config.yaml
num_hidden_layers: 8
balance_bias: true
num_attention_heads: 3
attn_scale: 0.177
beta1: 0.95
Below are experts of layer 2 (counted from 0) of a mixture-of-experts language model. Rows are named router (the router's row for the expert), down (a neuron's output weights, with its number) and show model dimensions 0-95. Each number is 200 + 40 x the weight over its row's rms, rounded and kept within 0 to 999.
After each expert's rows: "raises" lists some tokens whose logits its average output raises strongly, later layers aside. This comes from a sample of Wikipedia text that the model never trained on.

# expert 53
router,200,185,249,213,227,224,216,233,214,179,284,207,201,162,205,313,187,144,166,207,226,216,235,245,244,232,228,229,235,244,235,209,203,224,177,209,328,186,158,219,212,189,244,195,207,200,241,296,190,234,188,260,250,170,140,217,196,192,207,212,160,215,222,171,207,146,294,211,209,244,186,192,190,173,199,274,144,204,182,200,237,172,247,144,227,250,179,84,215,148,188,223,226,125,197,224
down2,166,234,154,249,133,195,234,185,162,89,134,246,218,220,182,200,195,153,208,175,242,166,256,189,216,214,240,233,218,160,170,227,237,209,171,135,291,123,221,266,174,215,207,141,232,202,201,192,228,162,136,251,184,143,254,209,197,240,252,223,227,173,246,147,178,199,248,217,211,203,214,197,267,251,147,238,145,194,160,221,210,244,207,204,212,218,170,298,184,175,157,286,186,233,213,165
down3,236,243,181,187,137,240,255,212,233,176,229,292,228,236,241,202,201,183,153,161,199,208,208,248,188,217,272,176,214,285,228,155,163,205,196,199,264,154,175,254,135,194,320,210,209,194,251,215,222,179,221,252,215,205,135,204,207,238,234,174,217,179,224,258,192,142,182,173,224,165,195,236,185,224,154,223,222,183,120,140,186,192,203,192,171,262,216,226,147,183,310,261,160,152,143,206
down4,207,206,201,215,206,168,247,265,234,196,131,227,209,122,207,212,149,171,178,192,233,221,280,264,233,194,248,169,163,159,217,274,252,275,261,151,214,213,183,240,175,143,277,188,196,213,176,152,235,190,222,222,182,183,255,272,179,230,186,219,239,262,156,213,235,176,243,285,245,205,262,217,197,171,121,170,191,238,206,212,198,181,192,241,166,165,118,168,289,262,205,165,187,168,214,195
down5,196,216,190,181,217,194,267,174,130,140,180,214,208,156,189,234,266,191,189,174,157,230,219,170,199,186,202,166,181,162,222,187,197,166,194,178,217,210,192,160,198,215,186,272,118,236,107,169,187,236,304,209,268,198,188,190,118,163,191,146,256,194,224,212,171,157,150,228,221,179,123,174,226,210,226,258,258,136,237,156,173,165,152,191,170,200,245,156,209,175,70,173,224,240,260,221
raises: "pil", "une", "\n", "hon", "hap"

# expert 10
router,268,157,231,216,204,170,252,131,197,202,241,220,156,231,211,221,138,244,220,210,181,204,181,264,225,178,175,228,211,200,218,259,225,208,196,90,299,224,216,140,220,234,213,192,185,209,199,245,233,230,144,174,137,152,152,187,309,197,190,240,221,158,143,148,238,243,228,228,133,220,220,138,231,134,151,233,177,238,218,249,252,159,245,107,199,171,210,185,176,179,185,177,177,190,186,225
down1,289,225,226,204,173,156,162,181,173,157,127,203,234,152,245,189,184,222,219,285,184,215,256,197,180,224,183,197,238,216,247,188,241,245,201,275,178,225,213,184,224,236,204,191,230,268,237,187,246,224,173,271,175,207,176,242,142,146,225,249,219,264,194,264,234,215,150,197,183,234,225,282,236,152,235,146,245,157,219,255,259,220,270,173,258,149,193,159,194,141,176,142,228,161,263,161
down2,173,174,236,140,252,112,247,217,227,152,184,248,196,159,216,167,241,215,147,225,255,222,205,226,256,186,171,231,238,203,234,182,160,239,211,191,117,78,160,264,236,252,171,168,157,274,216,223,125,172,245,166,167,206,261,282,211,173,182,212,180,175,139,278,181,198,190,187,161,198,207,221,224,201,185,198,156,179,153,209,186,261,194,144,215,112,190,177,224,203,167,197,160,233,165,228
down3,206,261,246,189,187,224,199,250,227,197,285,134,164,186,224,183,182,183,245,223,217,130,177,192,225,142,221,172,151,255,225,153,262,177,227,206,222,201,227,196,189,244,102,227,268,241,211,198,189,195,158,210,213,204,183,197,243,226,182,284,279,211,238,261,133,178,183,190,263,218,172,130,151,233,177,240,181,105,203,250,211,192,210,145,254,153,149,272,243,180,196,265,203,242,217,181
down4,213,247,218,201,207,115,176,175,145,240,220,219,269,196,229,145,174,293,159,176,153,221,300,230,201,217,208,258,196,180,187,143,211,212,175,197,215,262,184,116,209,144,207,237,242,180,198,253,214,238,188,214,113,153,168,166,234,199,186,150,177,283,198,117,232,170,193,225,129,220,191,251,285,249,156,191,251,200,243,202,223,234,153,168,213,214,199,240,202,242,203,162,215,188,159,147
raises: ",", "-", "f", " ", "ship", " and"

# expert 121
router,186,117,223,200,296,184,191,301,139,116,232,258,205,244,173,216,192,171,216,257,222,265,188,226,264,196,177,235,256,225,196,228,220,198,171,170,227,194,255,191,147,193,225,172,184,181,200,248,250,182,152,246,197,160,132,191,235,191,132,194,229,189,212,233,203,145,225,229,130,200,242,198,176,200,165,256,140,232,147,161,224,157,290,217,162,222,176,177,213,212,145,205,144,121,174,220
down0,291,192,219,210,164,173,239,233,217,263,187,181,155,190,228,208,250,179,234,185,315,173,185,248,219,215,221,184,223,184,226,199,209,261,265,125,170,293,146,186,151,269,238,151,170,205,189,155,195,136,224,144,187,139,228,180,187,171,202,252,153,191,208,195,177,221,221,161,216,235,235,210,176,107,219,144,181,174,185,153,210,136,210,228,118,153,153,191,192,154,177,238,201,253,268,200
down1,207,103,198,200,172,275,123,145,244,191,132,176,164,236,214,297,209,162,231,222,245,235,225,261,166,243,246,198,133,185,154,236,208,191,256,205,147,205,219,156,163,189,242,158,220,195,154,212,226,227,183,190,203,160,212,177,207,166,235,204,249,215,235,190,173,203,166,231,189,218,172,223,169,94,204,226,186,249,228,144,250,129,252,229,117,240,183,158,159,222,207,210,245,189,109,179
down2,244,252,217,221,160,225,198,145,171,154,230,159,219,201,176,149,237,180,165,119,248,240,204,177,176,200,165,221,215,186,149,261,206,302,230,110,256,186,171,202,201,232,189,203,169,238,166,203,183,177,206,159,204,249,137,180,236,245,188,164,156,217,115,130,138,194,256,163,199,245,175,177,229,244,205,258,190,294,193,167,154,199,188,114,229,164,182,199,132,124,205,183,160,185,241,206
down3,232,241,171,180,241,145,216,185,247,281,200,226,150,120,235,184,175,206,274,211,214,281,218,183,245,224,236,150,174,119,261,145,218,217,203,194,248,202,175,206,224,182,165,220,231,223,194,213,283,257,194,209,229,242,234,244,107,134,246,191,210,220,151,175,244,180,222,107,260,188,133,198,220,223,186,199,200,154,203,223,190,255,256,252,190,177,113,242,190,239,166,246,206,214,186,220
raises: "s", " |", " of", "-", " with", ","

# expert 18
router,274,95,237,204,232,216,239,241,192,208,206,191,206,176,187,252,136,135,218,180,236,199,213,316,254,241,194,225,195,240,200,215,240,250,121,175,218,154,196,168,202,220,229,184,169,163,196,198,173,181,223,226,186,206,185,185,185,148,249,186,202,169,220,146,175,182,224,225,221,255,272,252,188,153,211,236,216,242,193,156,264,196,284,210,134,229,144,141,125,243,116,176,235,237,167,246
down1,239,163,255,201,149,127,257,193,225,181,210,161,161,231,250,211,176,139,170,226,169,166,232,202,227,221,224,241,281,176,147,168,121,195,158,240,188,126,166,157,203,176,214,223,205,229,232,134,181,211,141,149,195,178,224,111,119,209,146,149,220,200,259,167,191,237,186,181,268,143,233,207,239,221,208,143,242,117,225,214,190,144,221,224,222,269,201,228,242,188,174,189,199,258,138,229
down2,247,149,203,216,195,261,194,112,195,198,125,206,171,185,204,262,191,163,149,214,214,223,193,140,166,200,188,250,200,170,247,236,212,154,165,176,175,204,166,227,164,210,236,186,193,179,228,230,144,198,199,207,225,197,214,141,226,210,178,196,246,186,239,215,176,123,237,217,161,276,158,197,157,181,185,233,168,237,109,196,150,215,217,165,204,207,170,300,209,83,346,163,185,215,163,186
down3,201,233,212,248,158,194,196,122,94,205,242,218,169,179,184,185,187,247,207,229,199,199,202,168,272,184,220,146,202,261,174,172,190,178,119,172,214,243,207,181,220,160,207,258,269,183,187,261,237,177,131,203,199,234,173,241,256,191,167,191,169,219,163,275,207,218,142,156,257,171,188,122,175,213,207,200,218,140,206,256,159,95,243,263,264,259,186,195,211,209,220,244,142,149,232,167
down4,272,191,206,125,185,228,158,179,255,157,167,208,234,228,213,205,240,221,130,291,170,234,271,196,249,227,191,229,216,135,221,146,226,146,263,91,168,258,150,234,234,239,236,171,195,180,180,250,141,202,189,180,237,144,188,154,216,143,171,236,187,229,195,241,239,136,220,179,117,98,244,160,212,206,209,178,286,199,227,197,181,221,229,205,202,197,218,210,238,225,183,185,220,211,218,223
raises: "f", "te", "c", "to", "tro", "ves"

# expert 92
router,253,163,287,232,225,260,208,234,259,190,207,227,128,226,150,158,188,114,192,200,240,175,219,228,181,216,163,215,252,183,148,211,293,301,218,167,249,191,169,245,208,163,272,206,198,257,209,211,253,237,206,297,198,206,191,180,241,188,195,255,304,171,255,160,213,185,227,164,205,186,224,201,210,191,139,260,190,219,179,207,212,175,208,132,217,185,176,158,143,224,154,227,177,189,220,256
down0,236,188,224,239,136,276,240,216,208,234,223,243,129,145,210,156,206,262,219,172,121,149,226,200,208,256,236,194,200,256,254,170,183,198,185,231,144,173,177,184,164,189,167,240,222,176,188,163,215,144,174,226,259,202,152,217,164,150,244,170,182,213,237,258,145,190,179,221,155,67,190,196,178,290,185,171,176,200,264,148,189,212,218,210,208,232,210,270,135,211,211,230,101,211,219,215
down1,190,190,229,147,274,273,201,170,225,207,223,309,177,170,171,179,106,228,210,171,224,137,164,168,187,150,215,220,201,157,282,224,262,176,170,235,186,200,176,211,234,218,209,228,176,253,218,211,150,293,241,187,159,184,149,263,186,169,168,145,230,138,264,197,204,117,185,160,192,198,176,227,207,177,178,214,272,171,241,167,214,238,149,217,164,196,208,210,205,173,211,177,202,125,129,130
down2,266,193,217,220,189,213,180,261,169,135,163,192,294,236,126,167,222,196,156,205,247,134,233,198,214,192,161,238,225,172,156,178,240,176,197,158,195,234,241,170,235,161,270,196,165,243,252,130,181,126,179,155,263,220,249,201,263,171,137,165,226,169,101,182,235,289,252,174,205,198,191,186,218,120,203,218,175,178,199,243,234,208,248,210,236,254,180,189,207,229,257,154,202,186,255,182
down3,152,253,228,209,261,150,183,167,176,200,210,255,200,163,167,151,173,227,149,234,150,206,231,171,125,212,212,241,228,158,217,199,164,233,204,221,280,230,240,171,146,217,250,269,147,243,159,277,224,130,214,151,148,251,134,229,217,150,158,202,198,193,184,152,184,146,260,238,246,103,249,239,195,145,187,128,207,222,160,215,218,211,175,259,216,230,180,215,131,207,217,198,199,187,190,135
raises: " a", " the", " an", " it", " another", " her"

# expert 150
router,188,173,246,191,239,213,177,265,164,188,259,241,190,194,193,302,151,112,217,180,214,187,263,219,222,130,151,227,169,222,200,221,226,255,190,168,243,229,168,213,265,195,212,186,187,217,146,239,192,274,167,261,175,168,161,153,205,184,181,227,235,170,211,152,156,129,245,312,159,210,222,217,126,141,186,234,193,213,176,167,235,119,239,168,203,157,195,151,163,202,162,132,221,193,211,244
down0,138,199,206,238,253,141,168,120,166,194,205,247,196,224,209,139,256,188,227,132,225,169,173,160,235,245,155,209,219,162,257,247,173,208,214,246,207,208,197,120,203,172,264,211,207,250,224,224,240,142,152,194,254,181,142,155,216,187,231,145,228,270,173,208,198,215,242,247,308,232,204,178,275,212,235,276,239,179,174,186,277,168,194,145,227,242,146,256,207,172,192,237,189,244,190,204
down1,147,260,205,200,131,206,209,183,189,209,187,234,202,196,206,144,311,183,240,185,200,243,162,211,115,200,209,228,253,210,164,197,86,273,234,196,138,187,139,174,225,131,264,152,250,197,236,270,215,244,179,150,219,177,238,206,192,181,210,199,208,224,138,149,188,231,260,184,189,220,211,192,203,271,209,190,187,185,199,189,267,228,210,178,187,135,262,203,257,205,255,211,191,200,222,94
down2,267,209,192,148,236,181,152,175,200,244,143,182,249,191,163,319,195,173,171,220,225,195,94,133,215,188,242,251,181,214,231,116,165,208,252,241,223,186,226,233,228,209,190,252,202,160,170,239,176,234,275,256,221,151,258,238,150,132,134,140,209,169,153,228,161,260,225,239,166,168,216,183,144,200,155,228,253,163,264,187,251,206,200,187,150,172,186,195,225,194,235,211,215,208,203,196
down3,100,251,232,209,228,200,182,232,104,182,156,249,230,224,255,182,193,183,187,169,213,193,270,227,224,213,202,235,280,207,184,111,239,127,162,225,152,157,147,247,229,183,243,221,214,182,231,181,104,147,214,224,234,192,214,254,258,183,257,93,166,183,204,183,181,178,227,182,184,165,97,195,290,187,198,187,188,195,233,174,187,197,200,261,235,183,209,189,173,180,223,214,153,179,209,201
raises: "towards", "ph", "pot", "pal", "wich", "mel"

# expert 82
router,280,134,184,133,228,186,200,164,223,182,213,229,121,261,177,240,150,177,168,213,170,187,153,249,272,174,238,217,250,191,157,260,243,225,202,178,255,274,174,213,201,197,219,172,189,228,184,234,225,197,211,315,234,138,192,199,258,202,129,269,270,197,209,214,228,232,225,181,164,155,228,211,217,212,195,253,112,178,129,220,188,223,269,138,210,185,154,193,182,173,136,219,188,227,206,233
down0,169,194,229,262,257,102,108,248,219,186,133,118,205,229,165,232,213,217,208,243,193,261,231,172,180,154,218,300,174,225,237,203,140,211,188,205,239,246,149,184,196,238,125,188,160,173,244,217,252,253,179,236,212,209,205,216,213,189,164,233,146,201,202,168,124,174,115,179,227,234,175,266,174,198,163,209,153,170,177,224,237,203,186,253,185,175,220,149,198,226,257,254,177,132,167,167
down1,221,156,197,258,152,187,213,147,151,181,194,181,190,257,227,195,233,216,241,134,233,224,283,195,236,186,154,199,217,229,237,161,176,208,182,202,173,195,218,209,166,188,156,192,207,217,173,219,200,192,129,215,192,168,199,188,192,247,211,220,159,151,197,247,237,106,192,186,137,209,170,154,207,183,227,136,117,121,203,173,154,100,185,261,181,185,181,236,232,195,290,190,139,101,100,239
down2,173,209,259,171,200,174,262,248,155,223,262,168,163,145,154,205,193,163,165,239,216,154,154,220,212,149,175,167,187,199,151,231,177,221,125,275,199,142,194,219,232,154,174,204,264,144,324,211,273,220,155,174,221,232,260,216,216,214,194,171,198,224,202,245,201,245,117,186,202,154,210,178,143,208,181,158,182,197,199,268,231,154,212,105,177,143,238,213,201,183,173,159,257,203,182,135
down3,198,156,207,192,217,242,140,257,205,184,166,201,140,230,231,224,237,140,199,187,259,204,164,143,186,224,205,232,209,150,189,190,191,179,196,184,154,125,211,171,213,87,222,171,190,177,185,257,246,184,254,144,205,168,215,190,204,151,219,223,98,154,168,110,174,220,235,219,262,230,183,188,164,184,189,205,145,262,183,137,232,233,340,201,121,209,199,215,189,251,251,212,192,190,200,195
raises: "s", " and", ","

# expert 107
router,183,172,223,218,229,186,161,271,178,210,208,242,193,254,178,197,171,166,183,172,191,187,189,236,239,138,226,212,174,185,164,219,270,182,243,137,313,274,186,182,200,223,206,171,238,187,119,289,295,262,161,315,229,178,146,203,232,167,149,182,223,189,202,202,151,176,218,208,171,229,237,215,167,155,221,253,141,185,131,199,280,159,239,245,179,210,171,169,201,208,196,185,184,206,143,219
down0,290,211,211,222,177,191,166,128,252,252,194,159,177,196,219,173,206,197,210,239,217,171,222,283,140,138,223,284,167,228,190,131,205,136,177,160,178,202,131,222,219,286,213,192,240,190,195,212,116,229,154,197,192,253,164,204,145,224,211,209,139,181,172,163,236,242,179,196,180,140,220,164,130,148,185,112,255,249,175,190,269,206,208,230,199,187,151,226,185,130,235,210,214,150,173,234
down1,216,236,217,231,242,176,256,234,194,208,176,213,206,217,193,191,213,184,241,260,173,226,225,164,209,190,207,180,136,151,223,198,149,213,268,205,176,209,207,186,275,175,226,149,306,201,224,279,177,173,233,155,242,235,180,217,190,229,174,207,233,118,163,109,194,150,200,185,246,168,267,178,198,270,275,129,232,169,242,240,201,127,253,249,188,227,212,223,235,122,180,228,288,250,221,189
down2,250,218,264,184,157,124,156,141,198,289,184,218,245,155,175,203,195,195,212,263,293,265,201,270,241,281,174,246,163,205,204,172,157,249,182,181,236,223,231,253,209,181,240,129,235,155,243,202,165,141,159,238,203,157,228,244,212,179,220,179,245,156,155,114,199,242,170,193,232,234,226,228,215,191,242,224,194,194,231,138,205,241,180,182,163,152,181,159,167,240,133,176,226,142,164,212
down3,187,172,170,239,236,151,203,220,160,173,179,195,120,212,198,123,217,265,211,261,247,202,250,191,150,176,145,220,138,130,204,205,175,142,192,166,215,136,211,187,173,220,140,195,145,141,210,142,198,199,201,207,166,208,180,143,269,210,172,195,147,169,215,172,212,196,246,193,141,231,162,175,199,240,113,147,194,185,223,169,268,214,235,156,265,137,173,132,274,245,217,160,225,141,239,141
raises: "ing", "ed", " of", "s", " |", " in"

# expert 146
router,189,77,227,197,265,236,224,174,199,206,209,205,217,203,208,264,173,184,230,238,206,224,202,239,193,177,208,259,239,227,206,260,220,187,229,195,262,186,232,165,172,218,226,127,232,221,228,223,244,197,196,229,193,199,92,265,220,201,98,224,185,156,141,170,242,192,275,186,198,181,267,183,256,181,195,241,192,217,185,188,206,151,223,127,203,215,212,113,155,155,208,217,204,178,73,228
down0,137,181,233,220,161,183,232,244,216,131,120,173,257,173,200,190,173,230,183,137,156,208,164,157,157,206,179,161,151,195,227,227,195,251,216,225,189,189,195,248,198,266,193,241,162,266,129,215,230,237,188,188,221,204,300,203,206,220,147,149,245,190,265,217,220,179,294,155,164,229,179,197,277,206,139,247,152,232,220,207,154,183,253,241,247,253,150,211,205,178,245,177,178,106,175,155
down1,154,134,214,195,212,215,202,245,103,239,144,224,149,291,186,234,168,170,132,228,276,222,196,273,217,233,207,139,168,238,211,176,174,194,159,257,209,222,186,270,224,268,200,207,167,186,198,279,128,168,165,253,182,88,255,190,249,162,199,182,251,236,234,173,228,174,181,204,179,181,170,245,183,166,149,232,202,200,178,203,189,205,214,173,167,212,144,193,218,161,204,164,166,148,131,162
down2,181,65,215,198,163,279,213,238,243,200,174,298,147,241,217,275,236,153,173,199,182,198,202,233,167,226,162,224,171,117,226,166,221,200,286,171,157,222,257,183,228,191,191,212,203,286,230,205,237,157,232,174,141,191,201,104,201,173,236,208,154,160,239,229,213,259,195,157,205,202,135,164,239,185,198,183,249,164,155,170,205,232,186,125,184,209,216,220,246,154,166,185,219,205,182,193
down3,198,239,243,232,188,279,192,130,226,209,137,155,232,194,164,242,231,188,213,199,165,178,181,202,261,255,121,191,252,224,224,238,206,211,150,183,188,221,280,201,330,138,190,170,193,192,223,194,173,191,279,170,274,166,205,170,218,211,252,266,193,185,208,215,148,248,207,188,199,231,240,154,225,200,207,123,199,243,155,151,253,208,205,246,134,250,203,184,262,130,257,187,161,183,213,184
raises: "2", "ent", "Political"

# expert 14
router,163,107,260,159,273,161,214,209,170,167,162,260,195,177,176,186,192,179,223,264,223,202,227,210,176,170,168,242,243,185,134,233,235,211,172,175,216,264,219,165,198,241,253,184,206,159,247,271,254,228,195,232,234,168,156,152,233,201,162,237,218,186,234,221,211,182,229,239,203,218,209,153,183,89,111,213,152,183,192,231,277,169,207,266,153,271,181,193,224,136,152,171,142,194,188,271
down21,213,219,179,182,290,171,176,193,213,173,184,245,184,272,184,152,220,242,158,147,227,178,208,161,156,216,249,208,220,151,152,179,187,115,207,226,172,179,191,187,178,148,189,207,128,273,168,274,253,220,195,192,196,156,253,233,192,131,191,112,218,232,199,179,203,180,169,192,237,166,195,204,176,240,313,194,242,172,274,176,147,224,217,121,170,180,187,304,215,258,217,230,172,167,173,236
down22,299,248,168,166,206,181,244,188,197,206,204,208,182,222,204,171,153,267,202,210,173,104,235,167,178,147,201,158,183,158,162,128,185,192,187,181,253,177,145,270,208,207,229,147,208,273,222,229,157,218,248,163,167,199,151,226,226,194,175,221,209,214,148,259,165,84,242,190,186,171,200,161,193,233,235,235,214,241,214,244,190,218,216,118,269,197,233,147,129,184,242,253,113,210,226,182
down23,227,212,204,257,244,208,237,230,211,179,114,164,220,224,228,236,193,290,162,171,186,271,120,209,221,190,220,169,242,230,242,135,214,154,214,176,241,260,169,89,150,194,254,174,276,224,98,196,184,139,206,195,186,205,220,162,171,206,201,200,223,261,170,218,230,121,133,188,196,172,164,213,165,279,216,239,262,214,199,186,219,143,205,160,239,158,212,225,240,211,191,243,161,192,196,234
down24,251,221,288,196,239,203,170,162,188,171,213,191,199,171,198,207,180,198,194,174,306,212,279,160,214,213,146,233,169,128,219,188,211,217,187,194,161,189,136,121,233,247,184,189,131,179,212,219,205,177,224,221,208,194,182,159,127,166,237,208,122,218,196,149,195,206,162,318,289,212,187,216,240,92,189,235,189,201,209,147,186,210,172,157,239,227,179,163,153,115,193,214,208,164,181,257
raises: "ing", "ed", "able", "ive", " the", "ation"

# expert 89
router,252,97,231,200,253,219,251,270,165,196,197,231,99,208,175,246,181,150,193,179,209,164,164,232,243,181,178,217,254,193,159,344,210,229,218,201,220,228,223,166,191,220,239,184,233,256,152,203,225,209,166,283,157,151,147,171,221,189,156,232,206,237,168,192,179,236,236,211,180,188,244,275,218,162,196,213,168,197,195,164,235,174,207,167,157,147,205,173,121,177,206,186,145,171,118,230
down0,177,278,208,180,153,206,209,164,123,131,197,198,228,140,206,206,110,186,185,186,180,162,174,251,197,149,109,247,198,222,223,143,295,179,166,234,184,230,144,215,251,206,217,173,189,209,128,209,172,154,190,205,159,118,150,196,200,210,174,212,118,192,219,224,202,167,256,168,238,292,106,175,245,177,171,186,223,256,167,206,177,238,198,237,208,259,240,227,165,207,205,189,196,202,249,148
down1,242,193,235,271,244,184,231,129,184,259,184,196,156,245,240,178,298,195,231,187,157,156,207,176,234,143,229,215,203,154,145,215,221,131,160,198,207,147,247,152,229,307,194,205,178,238,221,213,256,245,230,208,186,145,256,196,150,198,228,253,203,162,191,199,173,199,244,219,235,239,233,235,185,165,179,100,169,192,224,184,180,211,226,227,212,193,246,196,290,252,108,163,222,212,263,178
down2,150,139,214,165,184,136,252,166,186,243,166,145,158,229,179,158,208,229,224,204,254,156,242,193,226,162,231,225,255,237,147,176,133,169,175,153,211,185,191,148,272,170,190,280,175,278,182,126,183,281,222,194,136,196,286,255,217,203,168,226,258,186,166,232,191,213,247,213,176,285,182,214,194,219,196,134,234,167,225,158,196,227,166,185,200,246,164,156,262,162,215,243,181,144,151,202
down3,168,175,211,191,171,192,160,202,277,111,191,145,177,135,226,186,217,200,149,207,212,237,293,150,170,290,177,180,290,226,202,270,164,183,263,147,185,198,246,205,164,141,182,129,209,245,181,201,222,239,187,271,225,172,205,192,191,170,276,218,254,198,223,186,189,270,181,174,201,181,225,251,239,185,205,110,185,230,242,209,209,160,168,192,152,173,204,192,286,209,256,159,179,183,227,150
raises: "GB", "box", "loan", "page", "breaking"

# expert 64
router,251,180,178,190,276,200,209,278,164,187,206,205,145,156,85,218,104,156,231,229,201,247,169,248,205,177,197,207,121,222,147,222,182,271,198,190,234,235,209,216,216,251,195,175,247,198,222,274,191,204,146,185,186,185,164,193,292,207,103,178,196,175,191,197,169,210,224,218,150,258,251,221,136,151,152,218,183,264,182,190,228,212,218,224,211,176,219,109,136,196,182,143,193,208,176,223
down0,225,226,193,196,215,249,176,240,236,206,207,159,216,112,126,250,145,229,237,198,213,163,240,150,95,173,153,225,169,275,225,206,181,228,239,147,220,199,221,207,177,273,223,271,154,245,194,242,219,173,206,220,161,194,208,216,258,154,248,215,214,253,173,212,208,247,170,259,224,228,210,184,213,139,163,214,202,183,267,270,176,122,254,221,223,211,267,199,218,272,233,241,254,212,228,275
down1,148,179,218,246,221,138,225,183,210,277,147,213,126,201,172,262,211,109,231,210,256,188,165,178,240,219,217,184,200,237,218,242,182,172,194,277,141,290,150,176,224,180,270,161,198,159,182,197,254,190,193,190,208,185,212,271,241,219,184,82,232,163,268,196,170,113,221,241,223,178,193,212,145,219,212,162,185,184,250,222,143,199,137,158,192,254,171,196,209,186,209,245,165,160,234,176
down2,172,211,192,86,194,145,167,214,261,193,112,236,267,206,184,242,265,273,230,232,200,106,251,237,243,197,218,121,127,221,216,288,220,232,205,167,164,167,222,164,207,173,253,211,149,167,152,186,295,246,241,235,201,227,190,169,186,164,155,168,200,218,270,249,191,203,209,248,172,218,166,246,202,183,171,149,161,172,169,157,245,163,232,172,217,210,217,222,187,174,199,192,211,221,212,233
down3,213,234,159,202,197,195,181,236,176,164,141,220,226,219,230,148,183,203,160,200,226,285,163,234,175,209,170,165,281,245,201,204,230,181,239,247,204,170,189,131,205,192,267,237,186,232,152,189,258,156,232,199,194,242,197,236,275,235,231,248,195,225,179,230,186,190,176,172,258,164,276,98,185,196,95,183,193,166,171,189,230,247,202,273,239,285,200,212,116,115,168,198,191,209,244,243
raises: ".", " (", "\n", ".\"", " to", " |"

# expert 55
router,230,67,287,196,285,222,215,256,208,210,190,155,175,172,181,239,185,192,203,223,177,219,165,203,178,195,173,217,189,131,192,200,193,253,204,200,201,214,164,176,196,278,210,195,201,235,204,157,187,236,240,205,189,198,170,142,157,250,182,247,231,248,220,194,164,251,205,185,195,221,266,164,255,162,159,279,201,293,176,181,264,218,227,210,159,180,240,104,206,159,207,212,212,212,76,236
down4,219,271,286,234,195,260,145,227,156,189,219,203,176,238,188,214,269,168,202,145,247,147,227,134,172,169,219,171,221,215,207,198,149,208,161,238,188,193,179,155,221,174,188,152,250,168,200,250,238,130,223,240,221,150,226,141,181,206,163,154,202,191,203,312,250,156,255,223,259,169,190,134,185,198,276,162,171,162,275,189,185,245,243,149,216,212,258,172,136,245,232,215,173,216,237,162
down5,163,214,135,151,177,172,209,161,210,220,208,252,228,208,238,200,159,139,173,197,223,235,269,255,200,206,199,208,178,246,238,260,220,138,145,220,249,181,178,276,151,157,211,247,204,181,252,152,250,155,175,196,218,196,175,196,182,179,234,237,163,178,184,259,162,182,162,201,135,200,262,259,152,240,236,199,224,144,170,75,157,194,226,189,240,194,139,298,186,189,201,163,117,184,257,215
down6,219,269,176,197,206,210,195,234,289,224,226,219,227,232,165,162,203,214,191,235,225,263,146,143,242,219,217,187,179,280,187,155,242,185,200,258,177,249,153,198,199,256,181,170,227,177,165,142,165,143,233,175,213,174,253,182,235,258,227,235,268,168,141,122,292,228,191,159,196,221,184,267,171,251,201,228,168,212,324,168,207,255,151,209,184,163,190,238,251,210,173,211,183,223,201,130
down7,150,232,175,207,185,184,209,144,194,203,205,218,267,163,159,223,213,203,184,215,270,221,79,189,227,201,193,171,188,215,241,184,143,197,222,261,231,153,160,180,146,219,159,221,183,215,172,216,157,209,236,201,196,254,158,247,227,268,244,186,195,196,261,151,128,214,159,276,144,174,231,242,180,245,210,182,140,217,173,165,193,251,208,212,140,261,282,272,177,230,298,184,190,179,114,200
raises: "ick", "itch", "uck", "unk", "AR", "RC"

# expert 70
router,194,141,187,226,260,236,235,251,188,240,259,224,163,177,203,202,185,135,150,323,188,151,244,298,146,180,194,210,164,209,216,210,290,221,206,201,218,201,155,169,292,249,252,164,197,181,264,211,194,225,220,235,157,223,211,205,230,202,181,181,249,175,192,168,182,182,217,167,107,196,174,223,176,177,124,301,147,219,193,246,204,231,225,210,231,185,200,190,127,222,153,237,158,206,175,220
down0,196,143,238,160,229,162,208,163,236,227,217,283,147,152,181,235,172,275,195,213,183,224,197,208,166,251,225,191,219,136,186,176,185,254,151,212,255,249,155,180,198,201,215,221,194,218,172,184,260,179,170,164,147,138,184,91,169,211,192,268,189,181,201,158,195,210,213,210,168,228,217,260,212,277,174,203,261,172,128,97,226,197,256,268,145,124,191,192,169,237,153,172,151,214,255,211
down1,225,167,229,219,201,188,203,118,203,219,244,171,172,142,159,171,218,239,311,180,192,208,166,185,131,225,241,214,231,153,253,233,226,128,244,204,219,156,191,190,254,178,244,177,201,188,217,161,206,175,251,167,227,179,254,217,203,218,130,244,317,116,271,181,253,192,180,249,245,211,181,193,231,121,226,164,156,194,187,229,217,216,213,224,102,244,195,192,207,152,168,232,225,156,256,202
down2,157,220,136,253,246,165,181,243,231,183,249,181,276,187,171,232,180,270,239,256,237,175,207,171,146,181,139,167,165,219,257,157,155,193,205,151,215,175,178,183,244,191,251,183,220,125,266,251,215,180,160,232,158,170,216,237,190,226,244,188,238,195,194,191,185,278,100,204,202,280,195,205,173,167,285,183,207,279,226,273,231,206,155,269,214,168,199,204,202,197,143,190,266,158,218,182
down3,252,173,215,225,155,181,176,206,257,153,132,147,156,211,207,197,188,282,201,183,187,193,189,211,226,220,124,202,141,209,201,183,118,289,194,171,179,204,207,249,162,147,169,207,215,186,130,156,273,160,238,190,163,216,209,124,179,239,205,249,172,188,201,154,169,310,188,228,196,212,275,157,223,182,210,221,211,213,146,131,162,231,234,202,250,259,244,177,298,150,237,201,167,190,168,222
raises: " the", " a", " an", " ", " it", " this"